From a checkpoint of a small mixture-of-experts model trained on Wikipedia.
Size: width 256, vocabulary 8192, 94.9M parameters.
Experts: 64 experts in each of 12 layers, 144 SwiGLU neurons an expert, 2 picks a token, a softmax router, a shared expert of 192 neurons.
Below are experts of layer 9 (counted from 0) of a mixture-of-experts language model. Rows are named router (the router's row for the expert), down (a neuron's output weights, with its number) and show model dimensions 128-255. Each number is 500 + 40 x the weight over its row's rms, rounded and kept within 0 to 999. Numbers have three digits each.
After each expert's rows: a language model's description of what the expert responds to. This comes from a sample of Wikipedia text that the model never trained on.

# expert 27
router:525473488533570449433456477531436520529554541519527473465451463562523513527469538573432533559574545400535536479541471493557533532497512475510542546575522466493482497537467507554506468437507492586526473476516471524472466564489490432542494474517476518539475452495524507445464559489446510488528577413514574491522571472481515548501505473478506560552441467543517558474461487453504480473520
down0:480479469534485509521498526417563540522525463472539495493446522485561469472476517535506489504526496496437523467505509415523533508511478529453564464565491551462519467489571467509459517465571488424495564524527466473520458500506441530572460468549499525485533529437522484478486467494485503465462541549523494424439563488447455474572485547498447477481521473513495447434432485494466537516430
down1:506498474499533499548449583568531481504516425402479486491463448471495452493452468414536501521558467495475499453538455553489552497463467568488501461505492512519472579508511463539500563429488474487548506541469474461414490515499455445519520511514427476485493462552548490403521519528581469465460522495534537477507519522353549497436451541502517536536431482475459510451510574529499496493494
down2:527505439496466417551537528456509551431570499487517514540468479577545540559502540560493497499494514463479590517466421472494515473474429503511416559555453484464460439518462509523455541475556524527509451509472466512464538567409467462446507522565546556484503452510535563513464457534516519528471491487557496537449501483499465558506569483544564505505505612501530495490421489522459518549490
down3:416566520458525489441522592411480584550481471520551508478542533545486485512524450474525535497451491435525530451489516544491493497518498445503454477494509476533626544509481540516472498538453453558523479500517475501460474462501559495526517487520490460481517514589631520540531563519498470513485430522551576529471558516507471538542454475484521631526515543486538537571469473509499516522466
down4:473518561467462539524445496514442510533515506455492526448581524598536507446418536524441519574529484426469505525560493560555551515490497477529558505559457521528469542495507462563491432425458486494457522436501503513472545462476511513528482528492492572447569480537502504477595437467495507488508469567454515497465540520473536519590492484549450484498570465513538488523546483530470466484478
down5:377484442527495561488525445454489515426472505526480495503454456511532456566497500512487485498584538497507512479492521476489468517595431468539538504514526486495489538528536461507572452525483423524503460601530485467470476503551494556449516491450525461538471508519517471484474558459549483537460492515467598490547515493514477458506521441501539515444506502530493525410490459531401502479545
down6:500385517513515515471562540551577445452536480472446572551504474525522449575443533533486506519565546539509575444505571475526479471500503419497538434469524487428432508494534478480453475446504517556558512576477539422497531519524509495514459441463475456497520524494481516486540495493519511487508513454457444489507563527455416500538550434529526477451435447431472397475485497461512546422488
down7:525555555481558483559443510463511470457510526533489506442469396491491518434518499500465520487482493488503532615500532566457460519517541438486536571496569520492510551467570434504495565530552519463436597477539434503502441483484497529463440486480469473440508429533446456439508494572553514488530563510549535468481510509555487501483434518472462536548481562560486492480499526533614463511479
down8:503521458512530499466470558472476515485528445446498449529536465544548537534460488429510498558539385600517534465532523558512538506528459542436452471518527512510512473506569513535441453504438445441428524479438527554472527483470491438456503481482467537550478545451552484413508554566521501517516527570509512499554479565548463508540485453477517478483514544432518482520444579478509510561525
down9:522491461479497424473556475462516553440503518562489450537455497459506447425544507510567461448510441483549576476455545511551471535505464558492520489447550503434514509483519441511530531606579552506491554588596468411525514519526536525464525450494506485525425506493440455503461547492467532475494517495579544470537549475510454437444527494462514508464503525488496525481533560511504540492479
down10:498503525459502436480553497434502551534449482486528509484519487445511476466552541557504531468477507517489545498414498619503396550529547504630524500558553522458504473491529486518498496509515515487537511536518539481431514470519554524505564496595521517520503522498492446573564499542498430469442561442516564511480489451553418497511513446490509509521524512473494563498500523551465502495557
down11:536454510430535546502514505542480501529513484434499491571523472526610466512500548526493505526486478526471508434434513484432541434438564588507577435538461508459436468552434501559462503518476448452486491553471484438433456476513516521485419482560449530471485462497454513511507471466526511559515523397481485524503513476588529506513552466439547495494496478549484459482425462506521448498503
It responds to: First names, table numbers. Common given names like David, Matt, Gabriel, the pipe between numeric climate-table cells, and pieces of foreign words like Eerste.

# expert 60
router:517450481537546439491476468503441527430528514500507497533475485521512526502503428579422525525509487395531531451512495463509553559464550535554493563511529452557500538550525569509566458474474531499523476454543467494498461536486484489561482419504477512557498485514570464480466480446421548481560494460527475490536518474452542518532554455459455497624447459480461582453450519447541489507530
down0:506505427558539513476495516459476553439476542487443476469453451442564541584481516565510533477499545505478421518535483487528465484487498495509559523513443529481473426448504432460524471565473498474550527558485536496483505513535490532521388504501549409537512466522514549571498552486523436536496471533445545503594562493547511541575390450576463500531526480499514504477478533486581469496541
down1:580489451577462467535493495561478464546575541485465478541558533518476549562558481517479502502475535491562467466548523530517540583450514485536571483515524472589482483527599549494501549428512498469588553513467482495467541486492550486492552418483468533489457510512462475443415513458505506554506501526432482476465484522544492496513492533481542474568456572571500474490440487531512436416461
down2:517472507519495516443562563503528482509463402499486469456499501497523515485511475509467508535553521505472501481490476484479565459557493465506520481517552415482446557562540490560529545538423518462475484528509442542501506503516517428601550465484481514424510542495499497501464544555505448451443540508522485498527506442513432464495513512480446525456462585580529537467521533601518486502483
down3:452512510445485481498564568539500570453494438468535557539530493539491475445449471523505497455456473465519550515517535536532483484530449547480447522432446492529511462517500496457515473481567594450486546518512497535472467561481523525510503489513563503529508523517488465493562547522456508442598529527523464465511484544454541493494547558479438412509559439530526580458519538499456448581519
down4:479578472514477587452511466510502527505509486463494467458504534555461497560513506533499491414478540424487480500525507484526446472491532485498513440516495462520503572499528444446469492559540409433461473536517511555471422527461495512455515455505485435463530516555425521541463512500540526583556472482493537471519510504563605566459473466514556480558560594531484566447486513510409546482515
down5:491491515497446504476541485535509512415451500411565539508507561506483543423461359513487479501487515490450489534475493482487524530595477510478532442538552435507531511487500467500457501496518494603536451407497467516464539513522522473508486453511527536497473532541491459473518456568465435427510479503470433502575519487486494542501466562528505500441426448474527451488522477543565474514493
down6:525459545551544517534578531524476466468449470475499488482564519459415472445539514557490527552548494458502466438538536456488468540412518458520481464453483453523513457520461506470451575486505422538496519562453528476489489532460515524527508513543492483470433502512538462550464459544513532557509488496523474486503571540500442530542544500447488470452430573488524485503538526503527487444562
down7:566502542540427458473442433481519550553437468409593491511465504493488483420507525509495539506513565441472504447529498478514560425483506461461480505520479491523535594500462476544549447542532500420510516445480541544523516442442556454454479516489490430474451486515544533415557498498444488485450525473487511485480446512475473515480558601525487506478435461578498449478499541498532498513495
down8:504504561561460525494396500529493507537459580567451507482514488483509509461536474497500565562483533484527455539478508495510519586496434473526536464559479523515483497532452567502462560444525500541496597491491429447452485493508508490518475546503515493465527497567518497492387548497565500504400574480551486474482505486439484441487525600455483528446547513464518496515529487506459440439496
down9:462453498462477457534424511468515526526475533502508514515509514505582502434529483532544512504461513495437550448524563454447414456454505494431470460470505511565488535477398510493619533538478573448418535498513448518513402589538526517512525454444522516547528526520504497524494482526463470511432527526454545475507457476506381502528509529486527428432460475423553549476480473486502544497547
down10:566489456514492474516464591512452526539520523481513467493473416549470489535479508529456583556547492453502505393467467536461490540490446480556502532496559473504528495507482438505572473505494531486485550492457502456454494500393474562448502558557489492479538517534483503498554556479539474476525532517486508519508511450513586508465507471556482531428533578548539520448497420490539425472491
down11:514516446562528463526575498537479417471569468502482485511542438506513559497511483496508464518549458513505400514488438494479563551435539495501496448444493497580551477554498548528455495545497470517491522517493462473510530530526495479427506482470474415452484446403498510453553551421454507541568470436474570489507445508593483504500470454509514577504534377442451430517458472477500492478516
It responds to: Syllables of foreign names. Opening syllables of Asian and other non-English names or words such as Ya, Ta, Kan, Tsu-ki, Ab-du-s, plus Thai script bytes.

# expert 30
router:466459483544495470452437529521471553467555484509526498467428494497557515524465487478473522525536549446572500486501520417561560539482533556551575548510560430498468568587522537541483498534479505560549473457538551469436428523417471436530497441473475529537474437520515493484502540482449557459550558472536499508534568457461526536508552457446470501665455472505456525476461549494555452415473
down0:506514494541538530463442501561461499551508503575478509513508581553458487541514502398468530449489554494550487570480514483530478567460519502544501458529491552498491474442555524490555529453481490509518483488525513474478434418566540540520408517525507505467524506460488500470392528537557503474447464529541579434475555486458534485435456538506507523575456488439549606480497517549410539478474
down1:512496487469512489501490477564551463547547571505505492502462395484508489527492537490517403589543409518492508538489489382461436543435482537515492528441446511480522527473411484518518503497437419483562536531470498530543491551545489463586525484466497514470517551504532475536495427504529515548506480507464487501491522541519501530497553476514407510534488469590467396539493529433590482491582
down2:468468509575518504478484477522482563502514511565434525465527553468482430515537496478457546542554469499474497518512506478511502504507554515540502510532540471416497490537421521559498520509483510459466456555520502547491504355500509487502459432454535405475482496461509474453521503475464480474440500441468476444501517475533542498549568516505462550581470499503536583444525526559508495476536
down3:447505404468461466483477457510490433517517518509532459429488464458506549519506484508448514512497500520531548508549504499461489584498416469486545535556512490503556503501529480477541468528487465530513501554489469570508537498492565533483438512533487510468497541496456553428437578443464512551453522498441527490507473542550552495539479526458566547498484501513509481512557447405520493523534
down4:536477565442493528429516481485480505538471505501443527460548536447425493447552500456522503537541485485454475447488559476516494451522465464455458376507473517469546480516516579507506511491567478543547498580574492461499536554499453488557539442506483571536531474488440480392505549549481560491538469462453557446504477508490532494517580492505366480440466502520479390530556506514453484450519
down5:493501496512432557462523455452528499531403589474572498465529494488544521480540520531498522463526482454457561468483448422495508530458455517509543472565491456447504529455458508513460511520532459519447506491511493475549538536487532509468552474511455463492508509540530482493489468489512496509536462456460488523478473519456469482487408524495511541529478531568588471521518446532428512504439
down6:601502439576483494500407514509503477545516398440544546451537503467543508482574476512527497540530498401548483556560426474516536478565499466493458496539505477491481426458506483479553588429470544490512455483454483590567550531415536542500573532484502448479462487485527525553511476531510494540527495453510442477512505535479489474451444504529477441544509453516502483515483535467509447495485
down7:487526496552497509542512504501446468553484499546508476472467572537453471509523453479470520441570561507523540553463536494436545570419491526508568496558491491515482515471568525498522474541503489524522566499526469536583490512509492455487514486507582560524467480515500415440512497529487571499506492525543572470545540426478444576493476507542475485468520487529484479535598508455529517426588
down8:487485570478481521458533457527498530545537519518473528533496539481499489475513504522478514490571493531571542511499473512529532441486560556476429455484459514473463501451494515497532511475540514575462491482505479461426535467582452532541459478529522472533566497458440515519591485542498563468477486444588450534481382548479489515548463581499515449531516461516598501492415536585547490486545
down9:482529527462536578456499422440519503467481488548552491490543458471496501481453438500491461521511484523551538514481475478475499426459605494526490531483470442465487407532444426531498521471517571491528484418470482494477502469486555453425509519432510546486472510492473441442434469525536510491527505495495474529486489507554457541465452531567508521516457522518509602458530452478547454550555
down10:528459467537499548565471601578556479494482550461490524439518470482463545531454530485465484473460494522504454478535446455565466510523459560519483387491528521533473472484460436472482508570486501470492498509517517502486585462473560504553456519511508471454500462465491548466452554584508513566470521529567493452484438472459505521504441476477507508456384527459422480474457481465453550484467
down11:540545505471492570529463528497492521414483530507502470428527483502464487494422526559520530466501488501533429499526474477527630480511473479474566492452371570450440506481521430555517561486495487480592507436411498536481490440470475456541539521553477466496503467476471511509592569505461536509463406483457516585536457490497540475480469506501501440562510506499483456494517489478495533543559
It responds to: Single letters, t and g. Single capital or lowercase letters starting or inside words and acronyms, especially t, g, T, G, H, plus to and top, also in LaTeX.

# expert 18
router:525500480536536457488467442482474565451531537519531508501519502572517511477513487493440551526533581371565588434503501496507502539477509484527542558524579497502441528558510511522503485483460504505542505460563446540476464531449458484561516481545488512553492450498468483438455493476487588476562570453491563547558502465453575610504524475512482554591464448536449478462450545422541472474476
down0:469533550582462479583547550523493590438533483513533507561501532462582491553508467502524443476442547444517480509482389344469524562538524475557468549527505507478576501423432467550558551525445554544526447494494490433482515532513485576503531508503479463522481548506482520503514417475538474530534508461503495465488512482483519518509473492560524497497482519514496415521468461507527534540486
down1:518459592475550566457508498547450495437488525531509571479485530500506444487441506526551486516541474456502527479521527552464518425564490583490530541526527535450514488470522508535526459571411479509499506528530458534540509569432493475501453569505600598560526466564524500478457446544548500440592507485496512502559487518486465476525551485506420535436515508418549543433498489442517525476516
down2:561498442519577539419573448572515437537509506445502492487536426497531475490491443543508461526524449533502539474496569527527548508523522525552499461457454524539448486519542534457449485551470527548469499530487473495523536530478435511446456451416497560521511524487507488518499496482472552493508454547548497480443533455488504528511507443453472549455436475447524447559537516467581462534499
down3:466468537573543538520502547510556506554507514415471517506542456464535480526441453495462457568535528465462465464476494515548526565522543490477458494470514434480483455443459474477405477465475528523444493498464503514571526492481537497542444444491462473475480523496453471513538539427590498512491461498546489492519550453510533476551492466518460453471442521415532445510462504499546445557565
down4:497470506560507551522516522474426436496420493564499526450528466426443500433539439481477561468494515454499489512568464470484504523463523487471448480460515617405522529570407471460512556537531522429462534503521534556472453463484448456495513461487426419483432530450451551534498471535481431503533544514558502508535495443535476507548535530467429534525483498500563519544565485547553466470515
down5:499579600467525477522504456566469447508550460573482545497436445532505503506518431464472503481494384512532580496498455518474531485471597551526460433562517489545539572466563494492501530502493493522499551523564501512587557464549478488475491506547523471452525479563505525529423550541482478533521501490472546456433462473505451542537446566527517582495515496481480522518531511528505549566485
down6:470525467546458450437437524588522529527546543516583521408509475497500471464475502518525456545494414519528471508501500495509483502475482569526508556472460528507557363523503463431436442518441509579472506553535437467450569518527510437492535486547482483492564552493420522471539519467440483519495546509489478468536495542512421564510530498486509546503509494481576530491546542495555493459500
down7:492472582438433447515537481491410495505550524543475458429503462416479484459529488461533517382537548491473498442582450563555536510528479548421486446467482496492494546482462533486510511518431486518522511537529539538434533506526532462458447466485426505567461569460488485425495450562517479447544553531517533447407543482468467521511545522436536565517482462471454502488525432566535510505477
down8:520452547490521479456506533558459501538541512532520563491538431549426485459523473481545570605474491446508510505543492541438519447413499520494505500550503552514493514513536490473469539529497516509514526467492515452476486437499578447422529486526542485492530529493522549447464529574440463501466518465510489502565429511462428513457519506510401529497553477546529516578574541483527562415545
down9:488514483496514428467475437532587452524451539472557515513481537452558498515510439573549444460503438589517443560446550435486506515526515505527564479536458501439535576536530495474521460397537534506489482472456540522515459479510509558497449444446442510440507563504482507544530533486495478496497406508537555504511556523513504483527526520550524487479480437469458511519505468528495514547499
down10:474504503558544447515571525491474493538485513505558454542435477501480545476492513485418514484481442576463490547476411503490553477507501486408442471501450504546540557485483425604472483460536522563456480445501461537543506495549430503512462525483470530465530478487492426485510501436521544446512507471549520493507469485557422522484558450481487503471521488554470535446493467456525509467474
down11:523484445479473491551523475485533509500481401533478555509468458492468456492454516452428462463475463535496474532469547529566448439436534485533495461438455486449554428471515516476589482428539498470527507542499549448472423483504504579483542448492521530536549477521556486446476519491518472477547475394440534473477501443508499487489480463438503543421511507533541459418516459522557532523523
It responds to: Table results, name starts. Win/loss scores after W or L in results tables, digits in years and records, and opening syllables of names such as Rob, Bob, Brad.

# expert 19
router:420469461531513484487470418508453548469564508554522505468416468553510543536489479528413568520532552433557506423528482498509534525454532520505516534568501457463494533576582553534464502466466547497530479464515441576469449519504428493557457484498467538504423486516518473448479473502528519485575547402538499554561572438418484526516562436471491524538494448449505487456470525462514500491496
down0:549510461508557469528481504547503551522508479465484515512488609478467499484492444480472475490531493492500531475469531517497486418480517480532447403474535421498487537481517583536417425447529498520472497558469471462594519507495441460478490524502524481462460439481537537511498493532501437494481525547511524452456468506476463498446428479525446502498479548493477417478521499469502502486487
down1:485527477424473528490508564488503474409568514427463434474566440491477477525499439493455507428463493533457472498490499572568537501603492544582508488542500395480463457548467516535557522510532571476400408497489475488518524554489560437514493462512552504508470501541470541446554435449549471487445491459500461532516494479519537497529488540403554539427456514533476395513544494478469448456506
down2:475457505542509481527528540556444498535479493444556555543586498556438520495453527516472489535539476508541509517550579488444468468472487433518503472512534467480587529536571451420538540526487488522521480476459512509481542507472542516507519495495499475494450508486520489558491595531479507522480540547512502478575451513535478518534511569443476487579496489544522502547557542495489407504458
down3:479505492478518517515539458474481427534525514570555494481469530466480518485559513581576520460432486500473551588433463503462580562519519536526453504469445526487455452465440482523532553443481506449521465470487511435544487480526434553442508524523464523487612461468478493438543546466485542487520399526457494493489463529581525503462485590527524492454453523452502570521556544477455492522465
down4:536544473472514449452569517510513514553482503507556577548504515503486520514523522555505493525498474470517463523493459523462474394492578536514559583498503444523479467527530441521580497498500527466406561524472515487462463483485486479493506493566415514438533475457509495458418600564564510529498455491481609511506488521537445477542574515526526488427514486436496478440477490470542505429490
down5:470502529512476509495567407492431455458548433490499468580440525534507506502567560540506455542484433475601443549496518502491577500431537458408473502475558500555508490524480459521469467431468480498487515441454537557583478486474508489464487475557513525521497440494481495495534489509473518477431541531452504406556563528539538402478434468551484522546546469522483533481589464554476481467466
down6:602513520453519422449455457480502516476462546502492417519575483501459572486521515456563499585440502479451507568503522532506559511530502479484551515551486497489450448422474531543477477487514478534530493493486520393519406540475523498477490437499474455539463470564529548487522557571512549456474509528498517505493513535543574503518517482517501517588517487470471511487450507494501475448432
down7:415432521469485454560482509500500474490473479501484542474503439496547431437555460484435505443543560446550456474456433494512498511468457488509486496468539528561490456570421502432506569521466546459465498492593477511521493505478539493541520562489495455484475491532527592527514418509529591494508434477587460507493473473458470540473512432447461503520530487540509476616473463493533455576503
down8:466535492516439515527470534477492456502507521525504490481441503541467541463470493557466540508443522528529441513484493476462550499438445458532504403526460478525494509539529426512591533463497512486491470431465533476551471474476495476518555451525504518430579560411523510514552504529445468464423565445495500558533526421535529531482514516425498471455475474527553552481493547509536486493543
down9:500456430465534514503518534507498501508429476510505541500474505487487465496511445459546499490448469439496501451455489436485533445555497505469481478520497471509483492546534475587448493471536492487515504542499508515521503539485525601486560423514568504488535542488597540567469496408504570438486554374544517490542492497493458587485452476509522487547463484563447502487471440486541531492459
down10:461490487481490483539452422488526473468493564482525492464585506503510465514468464471575495505576546451398452473537541528565475535479517437497494495531535473553537483496508421564497447558446499497580417474429427490468458432494515491492549402548466474475517501513506553485442476477509488453530499522446498528407585500496579517562497455463477572530472444541521483496494592499529512453508
down11:452450489495488554486516482536424528477522488462522508493495477506501550542476453506546467566493507512510508554508539517507453530490508475503474512547505443456504545465451483440526590506509384471498537539493527547584451543483496556498466449550495552526610498476512477556549562544523447496445489494503541558543472463531475559566507575507496502512515541466485453576547500526531457530476
It responds to: Infobox and table labels. Field labels and column pipes in infoboxes and tables, such as Website, Spouse, Elevation, Scientific classification, or No. overall | No. in season.

# expert 0
router:479508473509507489488486405506486554409556538559529573488409519572573521497492453491513504541602513429499578521551511492547531527498546506520510533544481488490477535518491536540494463467492486563499461469507447525511488540505472448540455430518423552533446452498523488510477489518475534489521501468515550498538533489478506604539593477477516552594483465509499506454503559492514516528537
down0:481524497512542452443567603484438432535454524557459538429486504470567594506467446541504466578481489596519503468452497441476512505501484498522516520494428542473543451477489516472511483483535523419501522607469454520497553472502470473474540542523429532523526570533531531503584431464568524564505458560468430546469533526482439467500533536547448510542488520535499496482499510457538539514481
down1:499510496510444509460508513480527481440457483501478529427523452483517459526481540517531529460449453521467553438431443458485512480558484507417505586513524471476530489484506480526513518491463491475552584501520514521377494500433464529565452503578461513499500505598474523555513523454525515477461504484412491514538455522454537535566443484505479505491478515565486489480523499420507515546481
down2:554558392469557507554507459488497487515406530533474492572510519468510441459488465465482503597479495438498491550508429505512487457408530453474447544522504571464475548497451459444461467450464448480512455551498433499498490476515553489510468446456476429488524409489534508454531517509532511482479494516538563464506438451620554548498538505503423465516403455487496485579486528482511574542525
down3:471420503498507493453473500468472545483491553582481542458523563488489568444504463517550571493515425538546521457540462471528485596568438501487455527455481486556478564489514549521485533488501520474522561556503532540484447494488500452480517422471554438474494495433498486509446496545432495512497531471510498457526501442422485483510486529468464466466447545523526504516471540505490466509526
down4:517443507549480522559459500500473529483548548467548510485477465537550468512486506542534456479501519534563504556474450537577462496478503494500392495557492499529476517561525439565502546438474533507428524483500437508521495481509533527499515513515461527453477560498482475454514522464537438420482502520495485513478496510503505504544494476445468488438452468484507442506456471604462481582485
down5:524519545455483519552461552515483549577528536464448503472412521524476545494456499521527500541525504515536515496490441543487478494559485507505452513513488447552509459482405494472395459484523545520438409461430495526488445609463533485514463455447552511541549420552424507487526517490432513508512529504501465472522480513464483468503478481479504470552427532519467429444485484553485468546555
down6:496501539498533438507469490520462435472533477505561459555502511502519491529463479538504500564436519449518452482465526476542534412522461582529467531445568478428504550556433460459507581490538544473485533508512491453503437551429492497551574484506433520543498481542525477478479439535580487490557514516562445548555434469464571521534501488461532455508494476430450509521490512408496546521499
down7:494399538454469535607484534530532558536467518511442456541490503512424521546487537576497492516458560525501438499492535557537507474545505481590509442491541437520543479540435457511465442470502532528488540461447424412537535446515481557495515444528498542466450410495507472437485553555471583524538537486487509497554451505571464459493431449484507477471522488511445592468473503495524534480513
down8:491491552532532471482490414470496477540478544499435529518478497497567555502501501480553510547534477516450528555538444474453476547480447431489522488570495601448501515547476485589463546521456521514479512534514526472479543539494551458554428532424471506457524463505522568531508578498514554522560547527533475440563493582541469537545434468486537584461503434482505545498499562479548516554554
down9:580505553509537528498494533518428496501463541532425412422421513508465462523462485451475500484466496469483460460449488480533467517543495529495524491518451537455535437502495490485490472482497445486472442458543491466531442512466500558507515482449511472472471490478517417533549503485501431464491466505549532501516503561480484505551515503493446587525530545463448578453429437478561525427389
down10:498546476563566567496445533508516440467502527493529479539528547481542498484515579493522489534495456542500447443439458472512519485400509450438514519423487443440473499514539533520422537532465429491524488554521499496485490531454470487475545583432553548472464557522526517474471578532482477551579573520422475588534536533479509497582481530457446452480506540466496439453471494455506463504506
down11:495461491462515487462541459495494491413521558515544461525538503504525541481487535497497549520585453436541574518500525488519544475440529503474456480547471484576554460501498520509511516408505533504498506498559539537482535425474525415542527478522495506443473457468468506515497505523460534559454416479529546542535501573480426513504512605520483483466457562566532434452531554568525457524540
It responds to: Mid-word pieces, table pipes. Inner syllables of long or foreign words such as Per-ce, polysul-fa-nes, Merc-é, plus pipes and zeros in sports standings tables.

# expert 21
router:461491489515510477513434433529503484467598503543534489486388496549548513507494430560482538524573534481547516470562478488538543539460486510541509528559514451472518479539529612532535507471491474482553467472509481559470490502481454488567494457543448520537532431496567444498489534486479512493514545472488497540560554475492517596539539481439465526616499501531481527489480485423549478504461
down0:486517486534455540483428538544540550563439484456491450545457492556487540492499489458437454404526535522441499498506512506495522527539440411531425522527504531471450549508461554562484505478484528559516525524440546451490560476427524521534493431478531488515463511433492511518497542497457577492494441460568488492481481505578482562573478546476578537450489538514450497519507480558498521516485
down1:535521519537497477542536542450480551493507430512455533471587522499539493488478537548473482501554546518496527510567474432457604462475524528484481469548545512441457461476528429515489422494526496535514548461507438458543448351473476501475551509520518571428443507571486405480453507566457487459507539491452513549477466519514586515532494511462477515523562476567500547510532492444479496545496
down2:462545426519518471526474524552606533467512527508472450415510533452476535523541533436461493480552506403503560429500532517522498548466477483389470458547548563518519475536511528470546546555506559504535481505421434538489492535549543517477480437460515522458557467478545476496471562522511515501457511536458488558509532531436521475457473542436455491482566520524508505454504557482410509533565
down3:523516472520552473485549516459518459489496491545404455580457549560497536508509525520550455495553504458488525514496537523521492459460495541533498488512447446441523539531559538510538553541529538543496481533508520549500474566497533497523560466494502540528504541517525525531562473500516498495542532482482428456437512535600450481488516450480559476488478612462480466454452429508518431447516
down4:397503494473497504454529547411560455493500492551508494509518544570534466507546499465468493501477554587474541556532458493564470537513511514488515492557460460501560457456510496527447477474577499484561536547555459491538486445468517543438553502507460426431497477476521420520522512516505517471456465474531498549550508483594541513534567518468524549545540484433537611546596475419483485506498
down5:564522450502431461478511426529462503482527511487517469438398481503469537500501478533487478481530531460568475490492473565469483567448469464478507474456534577566481499519459459517482478451474497509520514541451465465516442536497442461433469558523480495453497523508404504520457493478518423468533441512503491492460518527510565527496442471532503526500539504521526458551544469528527525542464
down6:516536485525506439467516533467544468488506498462489484504461500471480459541488489543561487458520464555469535489537561579505459474499478430513425485492467591510566460475500457512518451462481378489436481478497499517591453521433464502486538575539484475564545543472493494495507565531517463525554539481439427494565489493454550552485489468582543495499516490479474548416573502528550523482518
down7:504469509487456497506475474527478503434447492505462441514516507533533472434437503507466485503486540561494515494464485503554498499562474480445506458516497568512544510545503560501440461517517496558551529441591541446460545486548491456456448469530510440577515498472503538423514495494541560516539452478436494517423515554500444515458496439464477464507528476565378566505535605485488477460587
down8:494519559500537428528557552482501476532479527558449582518572529551509553519510510406520533538514586477439534555462518446515508465523470526494484470540531477460521516467574444511535540558476401517496522556495551556508504503516507483544518550422454480515525422474540521575575531498552477458530601491432476523520476447487456453515470501473554540564532507594524547489483488512492548533516
down9:484471421499472530494568524422516435551498453532433503497508452499486441514500570528532511470489497513473470498530506533481463515465456471559470504505538430502440514528560460469528463508558520443484514466507465550443505504509511511475531446547542462486513560542521498480489485445508545433517442517483516534496510445441449535564537477461509529477504481491493432555537489526488512521500
down10:491532426425450450547468434530522564351504497447433484489450494549475566561563529484420484400436571470452464477514531474469458560526544527475400518438471530526465451552466480444540564513509403558533515523511518541505526495511541518495468439486505474500542443522534498495472474488475444507473468510500560485481484468505435506494491480496462496536529545499495483545537498509457519483469
down11:476541418473468446490498470463538493476475537505580510505538526501465531498534483545514449506587553650495517527445487487478530556471560473516538471495529536486551466476543469565528462538542575530504494482472499502419514511537472551573435483505467487505510455471417510523473512484462492501456540504555469507490451507482498559515479509513536486399444531483566490497515514506522432546470
It responds to: Year and number digits. Single digits inside years and dates such as 2024 or 1968, plus some mid-word pieces like i in repository, li, ct.

# expert 14
router:513525444510562452476452505517443527497512513526547511501479511478542515507481486535439507530521526370541507454492496496523502525521578511506513523518554420520446555570517523495534458441483547544520444487599458536450470600486489483530523456562469556564425427533533504454445510481454548493536561474537560516546499487437531522519535423488457521663464501494476526456437511451509504465485
down0:458526491483504517486438574503573538584480522507463502483525491499554522504395506464456500508569514535453506511498530511507532403562504465476530482478516539552536543530443465498463490433525455494538438425537429506457550498495581543511592493530514473556544500497460477464429519615450525478476530462497526451454438565501458476575485477465517538504490466490485472511486498482503421552475
down1:491446514515495537548514549517491476486502508513498484562498556522520477506473532498534446462512516472519518502537507419489435512509526508559549508453501476434505532455569523499510431552431488479485524462578492509493466489495509469472509524500484468480462449453527542465529460527462536542457532461455478447534534517546598491551462553455466467477510538512495529460437416496486501512603
down2:455546526429474564470538534478441516432527517518600510546489484457488426505533517509423513532474459472534499468540445474457518491528479523548430487541495532458497504494471518532517505511510466494414451446540539380506467510507563489474501492454537453470522509532520468499511536478503504501493456505508488460485524428462493483510480473506530535573466479505517511503450460519520505495593
down3:559414452506464462528512535520486428504526508474557519506522511496453501511481479510518446518509454506570490444553517493542470432511523402520543541493502430542457585496529556498522432424417463505569479578440507536486537449448490483509505422543502407525487504442572481537432553479477537542430417480505561416470447513509548536502470511577517441497531562526522527550540506480556489493436
down4:428528509511465522489496509534544440469537465505515473456558560471526446479441554593530504430505401552485490544506533436536487529548538475451558487510468502480478542472587522553486471478516542466569481518562437481478519492503520499451553489437491536421540485513490517491487422508533490505490532511542561515525534493495455521529501479487504444528519528463530450384471440524436484472485
down5:508389476576584580458498582466558437451518456487489566488455466475532521525445504489471561481439511544503424506466504529531450482441509532466524500549443471535512517553535518459515545492525482465451599530526517452564534475415506525545488518534520515523468500526496437525510517502493526486488551546514482535547527566530540477610469499375522489486453474453471484515526597448495476522534
down6:517532460451505529510541476463531505498508524485432444452491535447483499468514518481530566441530442523518489460504571523505502541493550507487498541430561464519578479530491503523574502566483470522596575484566499531445528496485576497503419459421548491642549482532489499502459462443537532457517554513530515524523487555519517476521504506456497497525544556479470462483514531518513527496469
down7:546408530468427486513505440497507492480571450471541601481530487525493571542517459457513492514427529607505490463552490562492511440478564498490502495550500514556539462529425525508528448557517578478456581529505494534559506560517562566566535399497501478478525513461464556492465541505507554469499505581462447474514468555441432480499531481461583488476524496517538484434498537488468479501450
down8:455475457446447497511481533482441496566483473578449467572501521489511493515494468437490552503466548470474491451487443480547474461463578502528522454519478538585499499543463574490448558543521507463528547533522494541557488534475513492542435575417539529510448556511515473552461501506522536488557501507532497521451558464493494490474448429454509496558510484520530512475416453520475485577468
down9:504522592519509535467531492484512511534487523592556524448489534465454496524508588456499487513523450543473475445446526539444559551534559520442519491496465463503460384515474485467550458534482472462489465506469490502490430521471428510474450532440483543485485494533523461465487493496531422507487515481534497469518509505503523481554513500589471561515437504552540559451450443528450504603520
down10:529464495469529471495523510467547446541493449549499464523519511526499489453497500484489492533521534517372484528490561468511494492535546461533510473501562491466478506488556486534541512505433446536453464515425445470518539483504506493514474557584531566423428501548518462470478536571484526474591468484547535521497473517427451468547543534536461404437513486563561545512503467528523497562512
down11:500403561480506476423521482474474504532444461525530510512578532474455483563502528495529500503495477515460517521544475527458472464499521442543516481503518501538510513483477541526477413572492439480448535517470456605541521475462474522475452551511522431489560509473613506497483476555515468517548445475488551535595526471463445519564474437560503574530493448525532499495438474499492541554499
It responds to: Sports table cells. Digits and spaces in standings and squad tables, especially rank numbers at row starts, plus position codes (DF, FW, GK) and Total.